Weights of a small mixture-of-experts language model, trained from scratch on English Wikipedia.
Experts: 96 ReLU neurons an expert, 3 picks a token, a sigmoid router, a shared expert of 256 neurons.
Training: 1172M tokens, 9369 steps.
Below are experts of layer 2 (counted from 0) of a mixture-of-experts language model. Rows are named router (the router's row for the expert), up (a neuron's input weights, with its number) and show model dimensions 0-95. Each number is 128 + 24 x the weight over its row's rms, rounded and kept within 0 to 255.
After each expert's rows: "gets" lists some tokens that make up at least twice as much of what it gets as of all text. This comes from a sample of Wikipedia text that the model never trained on. Tokens count by the router's weight.

# expert 43
router [156 133 135 147 102 126 129 130 112 102 171 124 152 113 114  87 115 123 112  98 153 124 140 100 104 108 120 125 114 131 139 129 130  99 129 115 150 136 136 122 113 112 117  91 117 165 109 160  98  83 147 141 151 100 175 141 120 102 142 138 144 130 169 124 102 108  66 148 142 142 149 134 138 102 134 148 135 134 126 120 105  80 137  99 106 121 111  97 137 121 115  80  79 130 106 132]
up10 [ 98 113 102 148 123 103 168 139 130  65 114 113 192 152 164 111 125 151 122 113 147 181 106 102 111 128  97 125 122 125 157 100 131 139 108 140 126 173 104  84 130  96 156 147 105 142 133 134 114  91 123 138 178 133 126 151 150 132 158  95 124 135 151 183 121 117 108 146 121 139 114 136 162 122 128  97  94 145 144 108 125 127 124 107  99 158 134 128 119 147 140  84 153 110 158 113]
up11 [164 103 164  99  98 157 113 127 116 157 137 156 135 117 115  79 118 162 140 118 141  92  93 136 125  83  96 145 158 102 133 144 124 125 126 156 173 142 137 136 132  87 112 109 121 147 102 153  89 147 152 123 119 116 113 142 117  94 116 135 124 149 110 170 115 106 100 154  85 108 137 145 133  83 139  96 124 156 116  95 106 131 156 110 142 115 120  84 123 118  76 102 180 135 153 136]
up12 [105 153 127 139 151 169 126 136  87 124 126 107 127 109 124 140 116 105  97 132 136 108 128 110 116 170 115 130 167 106 129 170 136 160 138  97 127 110 146 115 119  91  83 125 114 141 100 107  78 140 143 143 130 136 152 141 122 113 132 139 132 141 137 147 102 137 112 116 115 141 122  90  75  99 157 148 109 152  91 132 119 131 124 120 131 155 133  94 111 136 122 115 139 112 148 145]
up13 [102 169 132 120 105 117 158 146 103 136 138 123 119  83 113 159  84 147 141 143 139 130 127 127  89 102 103 168  97  93 134 143  96 122 132 100 109 144 153  57 140 128 127 124  95 139  99 137 128 164 126 141 119 103 167 132 171 111  94 159 116 147 165 107 114 136 167 112 127 144 123 109 102 133 113 140  60 138 173 117  88 104 132 130 102 116 149 137 118 129  95 185  83 163 103 155]
gets: "\n", "| ", ")", "f", "),", ") |"

# expert 12
router [152 136 120 104  76 157 177 114 140 117 118 145 146 134 163 103 118 147 160 153 115 124 132 113 117 117 136 131 165 124 171 126  97  89 149 160 137 112 128 100 153 147 124 158 123 131 102  98 117 107 129 124 123 164  76 169 122 135 163 129 155 126 113 137  95 169  92 106 120 141 164 106 185  99 141 117 126 129 147 129 132  81 138  94 134 115 115 116 112 121 149 138 102 111  98 142]
up0 [128 132 121 135 121 145 147 132 101 114 123 175 141 170  98 128 123 145 157 141  70  88 100 121 109  95 142 149 150 135 198 110 104 149 139  94 117 145 125  94  94  87 158  91 134  90  94 103 118 152 141 119 128 126 133 117 123 110  97  81 147 100 138 110 139 139 135 126 173 112  97 112 129 135 151  98 130 144 130 152  94 144 169 137 112 109 143 134 135 130 123  93  88 134  66 135]
up1 [112  92 118 122 130 166 136 113 106  98 108 105 135  97 130  94 133 105 126  87 137 136 138 132 139 164  99 102 116  93 130 146 108 129 123 140 154 152 114 159 137 104 153 112 135 117 128 129 114 104  89 111 153 134 130 121  85 122 118 168 159 104 148 142 173 150 120 123 135  92 134  86 145 173 140 175 136 141 108 155 142 174  83 116  97  93 126 142 105 149 113  88  74 125 102 134]
up2 [ 87 157 162 117 107 125 112 111 136 145 151 110 130 169 151  77 127 135 132 104 146  94 149  88 166 137 137 143 161 108 129 104 141 100 118 116 142 101 136 204  97 130 138 124 165 116  92 106 152 143 119 124 139 131  88  98  96  82 154 153 131 138 154 132 112 149 133 104  61 103 123  87 141 132 142 119 172 104 129 106 116 194  87  34 111 125 138 142 119  79 122 131 111 111 151 109]
up3 [116 157 125 116 120 178 104 125 145 123 131 146 127 115 150 117 131 139 180 129 120 154  80  75 120 128 136 122 121 149 136 129 109 121 112 174 104 194 152 105  74 131 118 120 177 116 118 166 100 166 111 136 141 148 118 143 126  90 125  90 132 120 106 121 101 106 137 156 138 138 131 131 118 116 106 113 103 104 106  57 116 147 153 105 118 143 122  92 142 111 112 132 136 121 168 138]
gets: " |", ":", ",", "-", " |  |", "|"

# expert 45
router [143 159 128 124 102 134 109 133 128 138 129 104 135 139 117  99 156 124 153  97 166 115 165 134 128 148 102 100 133 126 133 109  98 105 128 157 137 115 150 107 101 125 128 124  92  86 171 161 153 133 108 184 128  73 126 138 121 104 119 142 144 163  99 103  95 127 151 124  95 167  93 104 132 112 124 157 112 136 162 157 107 139 130  86 124 128 145 107 135 151 131 101 137 123 155 127]
up0 [147 127 130 118  74  95 149 122 131 112 129 153 148 122 120 163 117 126 141 145  90 113 165  98 150 134 126 116 131 152 148 131 143  95 119 166 151  85 139 113 139 109  99 115  85 152 151 129 141 116 133 100 143 107 165 152 167 114 112 157 119 141 141 135 124 102 114 125 130 135  90 155 131 147 132 133 164 115 136 160 122 128 152 164 122 124  97 129  52 156 114 120 153 111 153 138]
up1 [ 82 134 115 127 129 142 136 153 144  92 153 146 128 152 127  72 126 130  97 110 141  94  72 144 101 142 128 143  99 169 141 154 121 112 138 121 129 108 156 108 124 155 133 133 150 115 158 163 125 157  80 144 156 130 159 153 130 109 156 142 109  94 102  99  57  90 120 116 130 150  98 125  78 168 188 122  87 146 184 123 124 150  83 124 106 129 127 119 127 121 135 155 134 113  86 138]
up2 [134 111 138 118 125 125 113 129 135 126 144 146 125 150 138 135 135 143 139  91 143 145 184 181 182 120 153 146 115 137 147  90 106 115 140 117 115 103 161 101 144  67 124 168 139  79 145 129 145  92 165 139 138 154 121 146 133 131 145 134 163 127 173 121 127 124 117 112 131 121 135 111 151 104 159  88 100 109 126 145 140 126 124 178 118 127 151  89 104 169  92 107 154 103  98 133]
up3 [127 158 160 121 150 131 146 141 119 126 121 112 153 121 166 111 138 135 141  89 112 162 125 114 153 160 130 144 128 174 109 138 138 140  78 137 123 131 138 146 167 107  88 101 132 131 142 132 133 145  76 128 111 169 167  96 154 133 142 147 107  91 135  85 192 133 102 115 107 155 168 129 134 130 142 118 188 124 139 131 117 149 148 112 118  96 148 128 130 163 124 132 113 120 126 148]
gets: "1", "2", "0", " | ", "3", "4"

# expert 24
router [104 131  91  78  97 129 160 178 123 134 154 134 177 112 133 156 128 147 151 153 102 159 127 134 144 156  78 107 125 110 109  82  82 139  83  98 121 154 119  75 117 103  82 105 159 132  94 119 107  96 144 132 130 159 140 164 106 150 113 107 160  95 175  96 148 100  92  81 122 129 132  82 141 107 133 119 161 148 139 111 135 152 149 128  95 168 122 126  78 133 151  99 137 100 109 139]
up0 [143 136 150 129 111 138 159  74 127 154 136 166 110  99 134 181 145 126 121 148  92 174 140 113  89  37 111 134  86 121 179 141 106 126 124 167 120 140 140 113 139 166 193 141  96 150 153 142  61 111 136 111  91 162 107 112  94 161 107 105 141 130  98 131 129 106  99 133 113 107 125  78 153  91 112 112 137  98 149 150 124 134 141 104  99 113 133 137 110 127  96 174 118 156 123 121]
up1 [153 116 120 161 146  87 105 120 138 102 112 129 162 133  92 164 137 154 161 106 146 135 114 155 182 159  95 118 122 164 141 119  82 139  96 133 133 136 104 137 160 139 147 106  98  96 108 112  89 156  97 137 133 165 113 123 164 152 133 129 138  88 149 123 152 150 121 121 103 138 136  81 112  90 187 109 117 165 138  95 132 166 115 141 136 151 140 113 122 145 173 152 120 161 106 126]
up2 [113 142 106 125 142 138 124 123 189  88 118 129 116 103 118 115 154 114  89 116 144 117 127 135 103 168 101 143  98 118 121 129 108 132 130 121 144 116 106 105 148 146 102 138 104 152 133 163 146 130 164 136 160 141 165  99 130 152  90 117 115 156 129 104 149 115 124 157 108 139 132 129 133 102 113 131 112 135 158  95 139 147 160 159 121 112 138 113 127 169 162 112 128 119  57 153]
up3 [144 159 123 109 167 125 114 123 108 137 144 131 149 119 124 130 109  96 124 137 121 116 123 111 152  60 132 125 124  69 119 134 138 105 165 129 119 119 142 135 110 126 103 134 160 129 161 141 145 131 124 159 146  92 134 119  81 173 100 115 145  77 116 111 116 125 125 118 100 175 142 124 171 158 125 150 161 147 148 138 100 131 150  97 125 115  78 137 141 101 131 141 107  63 110 104]
gets: "i", "a", "on", "o", "er", "es"

# expert 29
router [115 149 115  96 109  75 139 167 126 162  98 136 125 118 171 116 146  93 162 128  87 123 142 126 166 127 135 135 117 113 138 154 137  89  98 145 141 132 160  71 137 126 121 120  95 111 129 165 135 148 136  91 147 132 142 125 126  90  91 135  85 161 132 146 157 123 158 136 149 117  47  77 136 156 125 168 182 133 173 123 103 118 146 161 139 125 122 136 137 202 135 132 104 122  61 147]
up0 [135 123 149 119 135 119 157 128 136 107  81  84 132 123 174 119 119 136 170 109 119  52  92  91 181 126 134  91 171 163 139 134  84 126 144 131  80 119 130 111 149 164 112 150  98 110 134 113 122 150 102 130 102 153 119 172 126 104 119 162 144 146 113 127 121 162 128 129 143 141 175 103 122  83 104 123 121 154 123  73 144 123 138 134 162 135 163 108 130 129 134 139  84  89 175  86]
up1 [155 165 118 104 121 139 112 158 101  96 135 101 102 140 109 117 145 120 134 175 135 159 100 151 102 125 143 194 114 112 111 138 113 136 137  90  92 137 129 116  64 169 137 116 103 102 114  64  96 131 108 169 104  94 184 106 138 129 118 157 113 115 108 173 109  85 149 135 117 126 110 130 108 117  94 111 128 180 164 121 168 130 149 134  94 150 132 132 142 148 140 132 146 110 130 116]
up2 [ 95 156 175  91  86  84 126 151 117 152 118 143 112  71 175 127 149  54 147 119 182 116 101 136  91  83  95 100 148 154 158 106 129 134 118 110 119 151 127 115 137 120 133 116 129 110 109 163 102 109 129 144 134 167 108 128 145 135 102 140 131 138 102 115 142 116 147 157 102 156  65 161 117 141 109 138 136 128 123 117  99 152 166 102  69 129 141 112 126 157 134 133 144 119 109 160]
up3 [145 122 143  96  79 142 170  86 179 115 119 148 119 152  94 135 103 144 142 130 128 121  96  90 110 128 103  95 137 104 123 123  86 155 122 124 136 111 107 100 105 131 127  99 120 135 111 150 137 113 117 137 170 136 109 137 142 105 139 156 100 149 124 122 116 132 139 127 128 144 103 134 114 153 101 163 112 126 118 120  98 151 119 108 148 155  89  92 121 177 112 163 114 143 169 152]
gets: "6", "4", "7", "8", "5", "act"

# expert 3
router [149 132 108 136 100  94 131 124 146  99 104 155 120 132 155  72 139 118 144  99 170 126 111  85 138 130 124  82 112 130 161 146  90 171  63 147 157 126 112 118 125  84 146 108  52 112  97 143 145 137 104 144 110 105 170 131  85 134 163 108 116 158 124 132 155 140 125 141 107 125  92 121  97 123 149 117  89 126 122 127 120 142 140 118 146 150 148  93 136 216 198 138 111 135 117 169]
up0 [170 136 140 121 152 108 101 193 131  70 149 116  92 118 137 134 130 151  77  92 143 109 121  87 147 135 144 115 140 142 124 147  93 154 148 115 121 101 117 103 124 146 104 113 104  65  94 167 107 152 124 124  98 125 155 133 128 140 110  83 125 101 116 135 113 166 135 129 150 149 129 126 115 114 136 118 132 100 119  92 104 143 121 146 139 165 150  37 126 114 109 152 122  98 145 121]
up1 [118 138 146  87 110 137  81  80 120 100 113 150 105 117 133  78 100 109 119 145 150 102 132 119 107 168  91 121 142 152 125 135 157 149  93 170 122 146 143 125 130 138 113 147 128 139  88 121 108 122 122 124 128 142 148 124  94 107 164 110 149 137 155 134 176 147  94 115 109 141 105 149 136 100 155 137 133 121 142 145  60 136 121  98 121 175 134 108 124 127 191 148 155  99 125 135]
up2 [125 146  97  89 149 116 106 115 123 121  98 140 163 148  97  99 114 150 131 108 122 158 100  77 152  96 115 135 145 140  83 147 107 193 127 127 181 117  95  78 143 121 172 135 157 156 117 140 101 138 181  66  88 160 117 110 109 161 119 101 115 124 131 124 166 139 168 100 109 127 154 112 122 102 167 114 119 122 109  99 112 144 122 125 114 121 148 105 112 126 128 136 101 153 119 184]
up3 [ 82 135 113 111 144 139 104 137 128  59  85 150 162 134  58 115  95 143 114  95 113 112 145 146  95 105 155 121 132 106 116 149 150 117 152 145 135 166 155 107 130 169 112 115  97 128  98 185 143 162 114 178 115 126 141 140 117 136 126 122 107 122 138  69  56 111 162 120 104 124 147 107  98  94 157 164 140 101 150 116  79 102 137 136 133 115 106 140 138 111 126 135  85 129 171 137]
gets: "2", "1", "==", "===", "The", "M"

# expert 46
router [131 131 118 120  91 122 163 138 163 125  79 117 124  91 126  81 126 121 129 100 135 137 118 126 114 117 120 177  95 136 143 132 122 154 133 123 140 130  91 131 133 129 136 128 124 125 162  88 161  83 132 177  88 101 146 154 148 137  84 160 140 155  95 182 112 137 129 103 122 133 141  82 126 123  89 113 143 107 132 135 117 128 124 128 103 142 136 102 108  92 152 119 141  95 123 129]
up0 [116 118 151 132 132 128  92 114 101 161 150 112 142 179 138 127 128 109 193 128 130 145 134  89 132 134 103 113 126 128 158 130 142 114 141 129 112 140  89 128 110 137 119 175 106 164 159 144 186 144  77 157  84 132 117 130 117 133  97 149  85 149 103 145 155 142 141 117 146 120 154 119 165 108 129 123 140 102 157 136 118 128  98 121 106 125 107 127 138 110 170  81 126 123 124 129]
up1 [108 116 136 157 105 101 148 126 142 153 114 129 127 130 100 138 147 168 132 117  99  81 115 139 110  91 119 156 122  67 145 121 151 185 140 175 147 127  98 140 147 142 140 132 103 124 144 115  89 138 150 124 119  97 146 113 140 119 115 122 148 166 140 139 158 151  88  91 119 152  93 133 127 148 131 138 121 128 120 135 103 101 151 112 201  98 115 128 105 103  95  84 128  80 128  75]
up2 [126 122 108 133 139 126 163 146 126 106 159 112 141 135 119 123 103  67 117 107 120 129 137 128 108 119 152 202 168  82  94 126 151 127 126 108  79 134 117 159 135  91 103 110 148 145 151  91  91 118 108 100  96 115 125 116 122 108 147 149 136 129 166 123 119 119 128 141 141 150 156  94 143  67 147 152 135 124 119 114 103 119 156 110 140 132  70  68 119  97 113 104 100 118  46 127]
up3 [ 77 104 143 146 102  93 128 142  76 131 100 125 160  80  85 137 113 118  95  85 117 159 160 133 116 134 117 102 126 132 134 121 118 147 134 144 187 166 154 110 148 126 108 135  90  90  96 129 128 104 162 128 104 149 156 116 109 149 116 183  91 129 110 183 137 119 131 100 114 118 127 125 109  97 100 141 148 131 153 144 125 133 138 149 123 154 188 128 155 144 131 102 129 125 153 113]
gets: " | ", ".", " |", "; ", ",", ":"

# expert 31
router [149 139 115 115 127 134 122 141 102 118 113 118 188 148 129 147 137 128 101 140 101 110 134  50 173 104 126  95 108 140 157  77 147 115 109 176 127 117 134 140 125 143 100  94 112 117 102 123 160 133 154 175 101 122 108 166 120 118 126 165 112 150 113 121 118 120  74 136 142 137 136 117 160 106 142 126 152 124 105 105 102 119 170 148 143 118 117 115 118 138 149 103 111 114  97 156]
up0 [159 109 135 110 121 126 110 140 103 126 141 104 200 145 120  88 171 114 161 103 148 114 153 128 150 124 131 122 117 139 149  82  91 123  63 151 150 101 130 175 104 156  74 153 117 133 100 129 150 141 146 132 140 145 120 175 115  69  95 125  76 192 105 145 119 101 121 139 108 160 187 111 117 115 139 132 117 129 138 136 125 122 118 135 124 160 113 148 126 179 186 117 126 136  96 117]
up1 [126 107 119 116 149 134  96 149 113 146 122 127 183 187 145 170 123 131 131 126 114 133 127 104 140 128 113 127 130 111 113 136 132 117 139 150 165 105  90 101  85 109 141 119 124  77 103 131 153 160  98 133 128 160 116 167 102 117  84 154 127  67  75 113 118 127 113 153 123 147 140 133 111  91 133 113 139 151 145  70 112 132 125  89 141  78 132 150 151 166 154 155  92 125 110 129]
up2 [172 161 141 141 131 146 127 165 130 139 158 133 150 155 135 161 112 133 133  89 181 167 170  56 170 170 116 109 117 110 116 138 152  79 152 105 151 121 126 172 140 137 126 114 178 134 103 161 145 126 113 145 121 169 128 128  96 128 128  96  98 143 135 135 126 120 107 140  87  86 128 146 123 105 149 127 127 145 141  93 130  99 124  98 147 146 131 162 125 133 104 144 124 135 160 182]
up3 [149  91 125 137 124 156 135  98 127 127 174 119 132 106 100 151 118 146 143 123 137 152 157 129 143 150 132 102 120 137 118 134 136 159 178 164 146  97 177 152 155 145  80 138 112 133  97 131 124 127 183 108 121 113 109 156 114 164 147 115  96 158  91 160  74 106 101 151 150 131 169 141 148 142 120  56 144 153  89 143 127 120 123 166  92 136 117 101 135 123 134  93 148 115 103 118]
gets: "–", "-", "| ", "- ", "|", " and "

# expert 21
router [143 124 130 107 130 114 104  87 175 100 132 138 131 109 132  66 155 120 131  75 145 142 110 132 120 141 132 135 171 118 105 160 143 110 115 132 134 139 103  98 150 149 108 146 123 159  98 102 110  89 137 142 113 113 134 138 138 120 143 111 126  97 151 100 114 136 138  81 112 116 120 114 140 121 143 118 130 152 108 109 142 131 122 116 125 107 167 100  60 117 119  94 135  80 126 141]
up0 [129 179  86 141 139 132 134 138 125 103 142 130 158 109 121 192 136 173 132 157 153 124 110 112 139 121 111 145 153  94 171  87 166 153 118 116 102 159 111 129 122 116 100 121 105 151 127 111 196 125 122 132  93  95 111  88  95 135 149 108 130 123 125  95 154 109 108 116 122 104 106 122  98  90 136 112  83 123 110 140 153 133 121 144 121 106 114  89  88 117 129 141 106 123 128 139]
up1 [128  90 137 152 147 108 155 126 147 126 108 145 112 151 114 129 134 128 113 121 127 154  92  76 139 112 145 124 128 135 166 173  82 147 105 113 125 160 147 146 104 153 114 136  99 147 143 126 146 128 126 120 168 130 142 107 127 146 168 123 143 171 101 119 158 139 112 117 106 102 116 143  88 142  82 104 143  89 109 124 138 144 132 123 181 149 122 135 170 138 114 130 161  94 119 154]
up2 [148 106 112 140 122 151 110 171 130 125 145 131 145 131 127 118 174 120 166 120 131  49 183 113 178 126  89 111 144 152 140 155 107 143 129 139  96 110 127 155 185 117 128  96 146 106 128 116 138 120 127 108 115 158 132 179 136 125 128 118 148 145 142 136 103 106 116 128 121 144 181 117 138 128 132 144 169 141 160 100 150 122 129 119 118 145 153 126 123 137 139 127 145 120 129 172]
up3 [195 112 121 150  73 140 132 128 167  91 124 128 123 131 103  66 148 109 128 137 155 135 149 159 144 156 133 132 136 135 144 149 103  89  95 159 143 129 144  86 140 127 123 106 130 159 136 165 132 124 168 154 124 165 118 126  95 117 121 159 103 148 131  71 136 127 126 146 166 108 126 148 111 135 148 105 158 131  90 129  89  85  82 132 131 136 112 100 123 125 130  98 153 111 183 118]
gets: ".", ",", ";", ").", "s.", "),"

# expert 19
router [167 135 159 110 118  86 151 122 168  99 149 109 135 154 143 154 160 169 102 139 123 125 159 105 124  56 124 144 119 133 153 110 123 120 109 143 123 149 120 131 149 130 110 106 120 132 143  94 124 110 155 132 129 102 126 128 142 110 121 143 119 121 146 135 119 165 133  67  69 114 161 131 170 154 157 139 125 148 156 129 143 164 117 128  95 154 117  78  74 129 133 129 115  87 140 124]
up0 [101  97 130  96 148 134 101 107 118 122 119 100 125 133 109 129 121 135 102 150 108 139 141 130 160 128 128 146 130 185 130  97  92 139  95 143 116 128 143 101 110 140  90 119 153 149 124 154 167  83 110 146 141 143 156 124 163  94 113 128 122 141 150 153 111 108 138 162 166  99 157 136  82 136 113 173  93 103 177 143 134 152 152 122 134 137 115 164  72 121 107  64 160 158 100 143]
up1 [138 125 151 149 120 134 160 120 150 113 122 108 104 136 117 162  99 135 122 116  87 183 120 110 150 125 165 120 123 120 182 166 101 131 136 132 131 139 127  95 104  93  80 125 148  94 129 121 184 105 157 167 127  91 191 137 132 159 117  92 130 163 123 136 158 128 152 137  96 140 152 117  77 109 147 108 126 177  61 119 139 160 102 157 108 134 126 128  75 109 123 127 100 120 134 126]
up2 [149 142  82 161 126 133 172 164 107 142 128 127 130 122 104 128 138 120 162 106 163 126 165 148 136 122 136 146 153 117 158 134 103 111 115 103 107 143 142 132 161 148 147 108 127 156 128 127 148 138 155 120 114 103 158 140 145 113 191 120 165 138 178 125 152 115 137 134 112 104 153 146 107 137 140 132 144 152  97  87 138 163  86 163  97 137 118 100 120 129 128 120  85  86 115 128]
up3 [ 66  94 124  84  90  86 127 120 166 149 120 111 102 107 120 126 146 150 142 128 154 158 151 106 123  84 110 137 133 135 114 118 173 143 145 116 157 116 140 138 169 129 139 126 121 207 127 109 136 107 160 160 106  89 133 139 133 136 164 168 141 122 119 129 141 135 118 100 121 132 143 133 107  92 157 181 116 157  99 151 112 140 120 127 124 133 161 117 108 128 131 104 174 113 129 115]
gets: "==", "===", " ==", "'", " ===", " "

# expert 35
router [169 174 129 132 111 126 131 126 103 132 153  99 161 135 103 122 104 118 144 120 146 119 162  96 107 132 131 172 117 143 141  88 146 126 125 135 135 132 157 108 124 125 104 142 125 131 117 102 137 121 148 133 132  92 140  96 125 100 105 115 159 178 130 179 122 136 139  78  55 128 125  87 152  96 137 123 117 125 144 122 108 118 189  95  79 183 122 100 114 149 112 149 127 108  76 141]
up10 [148 139 133 118 122 131 127 118 128 154 170 112 130 118  93 127  97 110 115  97 187 118 154  95  75 129 103 106 137 139 140 171 153 135 167 146 132 150 123 175 113 100 121 112  87 103 112 113 109 149 110 190 103 121 113 106 135 141 113 146 115 128 125 166 130 146 103 137  72 106 133  89 128 126 133 120 110 114 123 109  99 154 153 115 138 123 164  70 148 121 138 129 121 118 136 112]
up11 [112 127 139 110 128 133 113 132  91 104 169 132 123 126 124 124  57 110  87 120 129 111  73 118 108  74 118 152 125 112 118 128 117 136 151 116 102 149 115 117 146  97 104 103 142 130 143 130 151  99 139 164 120 142 112  99 151 127 121 116 114 178 139 125 153 130 137 152  92 126 174 198 123 125 137 154 149 134  87 150 111  95 126 146  92 119 147 116 185  86 104 109 162 112  63 122]
up12 [118 115 108 119 133 123 143 147 152 130 120 144 109 114 131  93 103 122 119  91 111 116 103 113 146 166 137 116 142 131  96 119 107 118  86 135 154  96 102 114 139 125 133 113 170 115 105 166 149 155 131 104 117 113 175 119  73 157 155 129 136 143 153 126 164 129 124 165 123 107 166 114 111  82  91  89 135 155 136 128 126 158 134 144 123 103 110 132 132 121 158 120 129 136  78 169]
up13 [121 123 172 145 138 146 163 133 111 128 112 127 131 158 154 144 136 170 127 150 133 142 117 155  82  81 143 153 106 126 132 109 109 139 125 163 126 129 118 136 136 135 151 132  71 150 109 110 109 131 107 149 117 147 169 128 101 113 129 130 112 149 116 140 115 119  91  97 102 132 147 142 109 124 115 129 138 120 151 126  89 134  80  95 130 103 168 127 116 150 110 104 121 169 119 120]
gets: "2", "4", "3", "6", "5", "7"

# expert 16
router [148 132  81 118 115  89 107 145 166 123 122 128 112 102 133 172  99  94 121 124 115 134 125 134 134 133  57 138 117 146 112 124 150 149 116 131 122 152 125 124  90 111 115 130 128  93 110 138 144 116 131 153 121  97 154 177 146 109 107 126 121  89 184 165  74 122  75 137 149 173 139 123 130  87 145 104  96 185 142  77 107 116 154 142 174 120 142 147 133 124 141  93  93 103 110 146]
up10 [128 118 137 114 125 147 126 122 152 130  92 156 122  90 151 128 148 133 109 170 108 141 101 114 105 147  87  79 138 168 104 132 127 126 128 124 143 162 142  67 102 109 123 104 118 152 128 157 132  86 159 116 107 130 127 143 107 123 141 153 148  66 128 141 110 130 128 110 128 165 155 117 120 140 155 103 124 157 122 143 145 157 170 134 165 135 155 123 125 107 158 106 163 165 139 128]
up11 [142 110 143 144 136 132 143 139 118 117 101 107 121 157  84 121 112 180 164  85  94 118 140  81 128  94  86 110  97 108 123 105 150 140 138 133 145 110 122 103 127 114  91 132  99 117 148 156 122 112 148 142 141 152 110 133 169 107 109 126 123 123 116 106 113 155 112 125 190 125 131  65 127  78 102 121  92 145  92 153 143 131 151 129 117 116  83 133 122 140 159 122 161 161 103 121]
up12 [135 116 132 135 158 147 139 152 126 150 135 170 157 193  99 111 192 124 136  91 122  83  92 115 146 116  81 132 150 130 151  79 106  59 136 121 154 131 151  96 135 116 136 122 171 128 151  94 124 136 137 115 162 138 124 125 150 187 113 181 188 148 108 138 111 113 166 115 139 114 151 169 145 126 128  85 128 132 116 139 148 105 153 196 154 121 116 130 128 175  74 114 108 128  91 121]
up13 [114 133 102 164  78 119 126  79 178 154 123 146 131  95  93 150 132 170 125  98 136 111 139 132 131 140 146 187 125 130 154 114  66 106 124 122 107  57 147 111 129  96 175 146 132 138 122 168 131 123 130 106 135 119 155 142 146 119 122  68 113 152 122 142  84 171  74 100 137 142 131 108 151 128 149 115 125 136 114 117 102  97 124 129 140 136 173 105 111 132  90 134 131 124 125 131]
gets: "ing", "r", " and", "ly", " by", " with"

# expert 2
router [106 119 108 150 128  86 149 118 112 103 147  86 137 110 106 127 144 147  83 104 125 161 140 143 111 104  89 184 135 125 137  97 127 106 132  84 139 133 156 106 141 134 117 112 109 129 151 150 120 123 129 156 103 148 113 146 130 103  84 183 110 130 191 183 114 166 117 104  83 141 153 117 114  91 139 128 182 158 115 134 151 103 111  90 144 101 108 106 108 104 132 117  94 101 120 152]
up0 [ 99 166 110  97 144  95 142 125 170 121 124 115 133  82 101 135 146 158 115 112 173 163 133 104 101 110 107 166 130 143  86 126 125 112 122  99  92 148 147 147 128  82 119 159 194 129 130 114  67 142 136 144  66 139 145 111 171 142 163 147 159 150 138 120 142 115 129 103 138 168 124 130 166  88 134  79 134  91 135 155 137 131 120 158 134 139 119 110 111 162 108 116 151 126 139 135]
up1 [137 132 157 116 148 160 118 114 130 101 130 123 130 137  87 118 110 157 107 172 149 121 112 125 132 129 133 121 153 152 145 123 131 143 115 121 155 127 136 151 147 148 126 145 104 108 167 143 142 138 137 146 111 195 114  83  98  91  95 153  93 153 125 106 119 153 112 138 127  99 123 142 106 109 120 134 133 113 124 119  76 144 132 155 101 119  99 136 121  71 158 106 139 144 179 151]
up2 [112 193 116 160 101 121 188 153 132  78  90 130 120 126  85 174 101 111 116 160 159 143 109 145 120  99 151 134 136  96 147  73  92 145 116 123 113 170  70  90 163 127 119 142 104 133 115 134 115 162 134 169 123 130 148 114 111 100  97 117 115 147 123  86 147 136 128 122  90 139 126 146 138 138 131  94 111 107  92 106  83 109 139 115 139 121 133 144 120 126 142 142 130  98 124 102]
up3 [131 128 126 104 117 150 143  90 118 130 136 134 130 114 110 153 145 129 102 113 106  73 186 143 171 141 107 162 146  83 138 100 158 136 166  99 118 126 161 149 176  89 102 123  99 125 160 145 136 135 134 120  74 108  71 107 144 121 118 151 177 137 174 113 127 147 117  89 131 123 135  83 152 157 145 153  97 128 144 110 135 126 113 117 152  74 132 146  73 139  85 122 108 115 134  75]
gets: ")", "\"", "ed", "ated", " was", "),"

# expert 7
router [114 131 133 122 130 124 141 166 136 112 147 106 141 118 124 141 121 143 128 140 115 129 142 101  95 160 118 107 171 101 107 124 100 168  94 136 120 137 127 111  78 146 152 111 131 102 141 149 123 119 109 160 121 112 141 115 105 115  58 155 150 126 118 136 117 137  86 148  99 122 155 110 167 152 120 125 115 177 119  77 143 118 167 118 113 116 159 132 100 128 145 105  76 126 100  85]
up0 [115 125 137 109  69 123 132 108 135 132 165 125 109 111 174 147 152 109 136 162 127 114 115  65 143 138 155 135  98 112  87 112 172 119 157 148 150 116 108 143 124 143  87 136 142 133 123 117 119 107 142 113 139 128 105 106 141 145 151 153 133 125 117 111 108 129 147 104 139 165 127 118 128 137 130 117 162  88 162 111  82 142 166 151 122 165 103 111 148 104 116 141 165 167 132  83]
up1 [131 125 147 145 176 123 106 181 141 176 106 111 168 162 146 100 134 109 118 118 123  71 124 102  98 127 139 121 134 120  95 121 127 110 145 142 166 116 127 126 132 133 154  97 121 127 113 119 119 124 164 137 168 115 164 142 135 111 104 103 148 142 125 150 133 141 113 106  81 115 134 124 154 122 171 121 128 119 114 138 129 146 121 145 159 132 110 113 145 124 125 127 151 123 109 110]
up2 [145 140 146 113 150 145 114 169 153 164 137 108 171 117 117 127 136 133 117  74 123 132  76 133 120 145 139 131 144 109 164 153 118 165 119 153 132 169 184 136 107  90 113 150 103 105 102 160 129 144  96 139  70 156 107 137 165  97  85 124 137 116 167 144 147 145 131 144 122 160 148 117 112 149 131  99 136 142 124 133 171 132 122 127 108 132 136 139 128 128 117 127 102  89 130 135]
up3 [123 103 126 149 145 103 168 145 141 179 110 116 101 108 117 126 101 128 139 163  96 151 156 109  85 131 122 104 131  86 101 124 113 110 100  91 126 145  89 121  70 106 111  96 112 116  71 122 128 123 103 108 105 117 118 165 156 118 158 146 159 133 142  99  96 121  86  94 118 120 151  96 143 106 146 105 169 158 107 119 114 173 110 126 135 117 129 165 120  99  61 119 145 171  86 150]
gets: "\n", "\n\n", " is", " was", " It is", " It was"